config.yaml
n_layer: 10
d_model: 384
n_experts: 24
experts_per_token: 2
d_expert: 80
d_shared_expert: 320
activation: "swiglu"
moe_layers: [0, 1, 2, 3, 4, 5, 6, 7, 8, 9]
router_score: "sigmoid"
normalize_top_k: true
routed_scale: 1.41
balance_loss: 0.00477
balance_bias: false
init_std_router: 0.00953
lr_router: 0.000522
vocab_size: 5906
norm: "rmsnorm"
norm_eps: 1e-05
tie_embeddings: "early"
optimizer: "soap_variant"
lr: 0.00198
beta1: 0.95
beta2: 0.95
grad_clip: 1.0
batch_tokens: [16384, 32768, 65536, 131072]
seq_len: 1024
train_tokens: 270300000
steps: 5246
dataset: "wikipedia_en"
Below are experts of layer 7 (counted from 0) of a mixture-of-experts language model. Rows are named router (the router's row for the expert) and show model dimensions 256-383. Each number is 128 + 32 x the weight over its row's rms, rounded and kept within 0 to 255. Numbers have three digits each.
After each expert's rows: a language model's description of what the expert responds to. This comes from a sample of Wikipedia text that the model never trained on.

# expert 0
router:177161139177119087136074179075146093184163108102150043116112064135158130075138098177158181145108141159149108138113139193087098077091132130099123101144148117096101053098068114104096155136122091141168097153190155137153114110122079113159080076125164137091133089138042127104168115159162149205140146130143100092122135090138132096106120142113121169130164104071061170099201135134146085156072
Description: Verb stems and mid-word pieces, often completed by -ed/-ing, as in som-eth-ing, regard-ed, St-and, find, accept, w.

# expert 10
router:133138153187115153122115180077207090117144122118141047123157123101160106116101103163177131128139091087116117096109121154137121069152136116110121138113145165074128147128091096140136154141111116147180131138176128122139113160117084122151133063093131155112161099075055147095141152161131172161123090114163091130100140136151108140139116143127124126114183161127095177120131074122159095176145
Description: Numerals, year pieces and count words like first, two, several, million, plus commas in census and sports statistics.

# expert 19
router:193142156115098148106113149085171127212134080187137028173104133202171116131170109165160155115115102148164152127143166139108118126120129141150109102123156165083095079154122104074136138157111132087151142126131142129161104077080104123169128110136147120152171114135109125169160142132134130238123115141171090090084129166147125154116132116120147152137144155068077155158170080173163084141145
Description: First pieces of lowercase words after a, and or as, such as col-umnist, v-ested, dec-ree, journal-ism, and single letters s, v.

# expert 14
router:176135175109099093103101180078124146128088109143147084100150076136132133124145138134137140132112113112144132117122128167130138092150123114130106141143104172102088104132131083115135143138149171140147104164168111109156102099098124133192144110137132134125172095111042168123150096151134171224094111095140077069106160071182187140085093163142110132167186117113087149124193130194173148177118
Description: Word pieces inside article-title names, species and place names, often right after = headings or Genus:/Species: fields, e.g. Bab-ak-ina, Fork-ville.

# expert 9
router:163163128119103134141071141093124106204125051126120088142146116128158098120107134172135147120133119172131142129094154179166157080132132143141147143121114137094075121132121143120131154161094147126135130080146102129146091113115155112190132123146137121113169098121014166087158105143143141165143107130151060120149199104131173151131119170112127160128174141112092142103147110177167140177158
Description: Short word starts and pieces inside proper names and compounds, such as Crow-ley, Wolf-e, Rose Bow-l, high, Red, Air.

# expert 20
router:196164167150098130100161146108148144124127092129129047140129111156160135106158137148177159142156136166156104124099118153110158091143105148138107101085185140104130115134156136159113199137152180135159191159135116105117102152105083093158127135124113139142161065140105095095174114147150170222163146171149082082127150070163131176124096140135137107138175174111113147153165110190162112158166
Description: Pieces of Spanish, Portuguese, Italian and Latin names in place, sports and taxonomy entries, such as las, os, Arch, Pizz-oletta.

# expert 5
router:147162145129092097117096169060152130188125060146130044133124077159155143164131120176095159135096107094127094101103119179115111098136124143102113109064150120094069000176115132181125148132120111106154104148172158128122117113079110195134067120101103116127152115112062165090108121180125194176102103111177114110138152091153123173127099175143122141144189136111092150082159083160178110153188
Description: Final pieces completing nouns and acronyms, such as -ation, -ics, -ment, -ity, O in ICAO, BA in NBA.

# expert 3
router:164103131134069081131111145093149140145101106158101063120115076085152134112102159144188135092135112080148143106124144116132151103129107122123110155101128175086083102126094121161121158137080122121184100175140120102120097114135107146113119079155153116069162103121068098143112151155116124164113108119132107107117140067190150139145103151115138137085157130144105133100169071167153104158138
Description: Common nouns and place words after the/a and before of or in, such as one, area, species, end, North, University.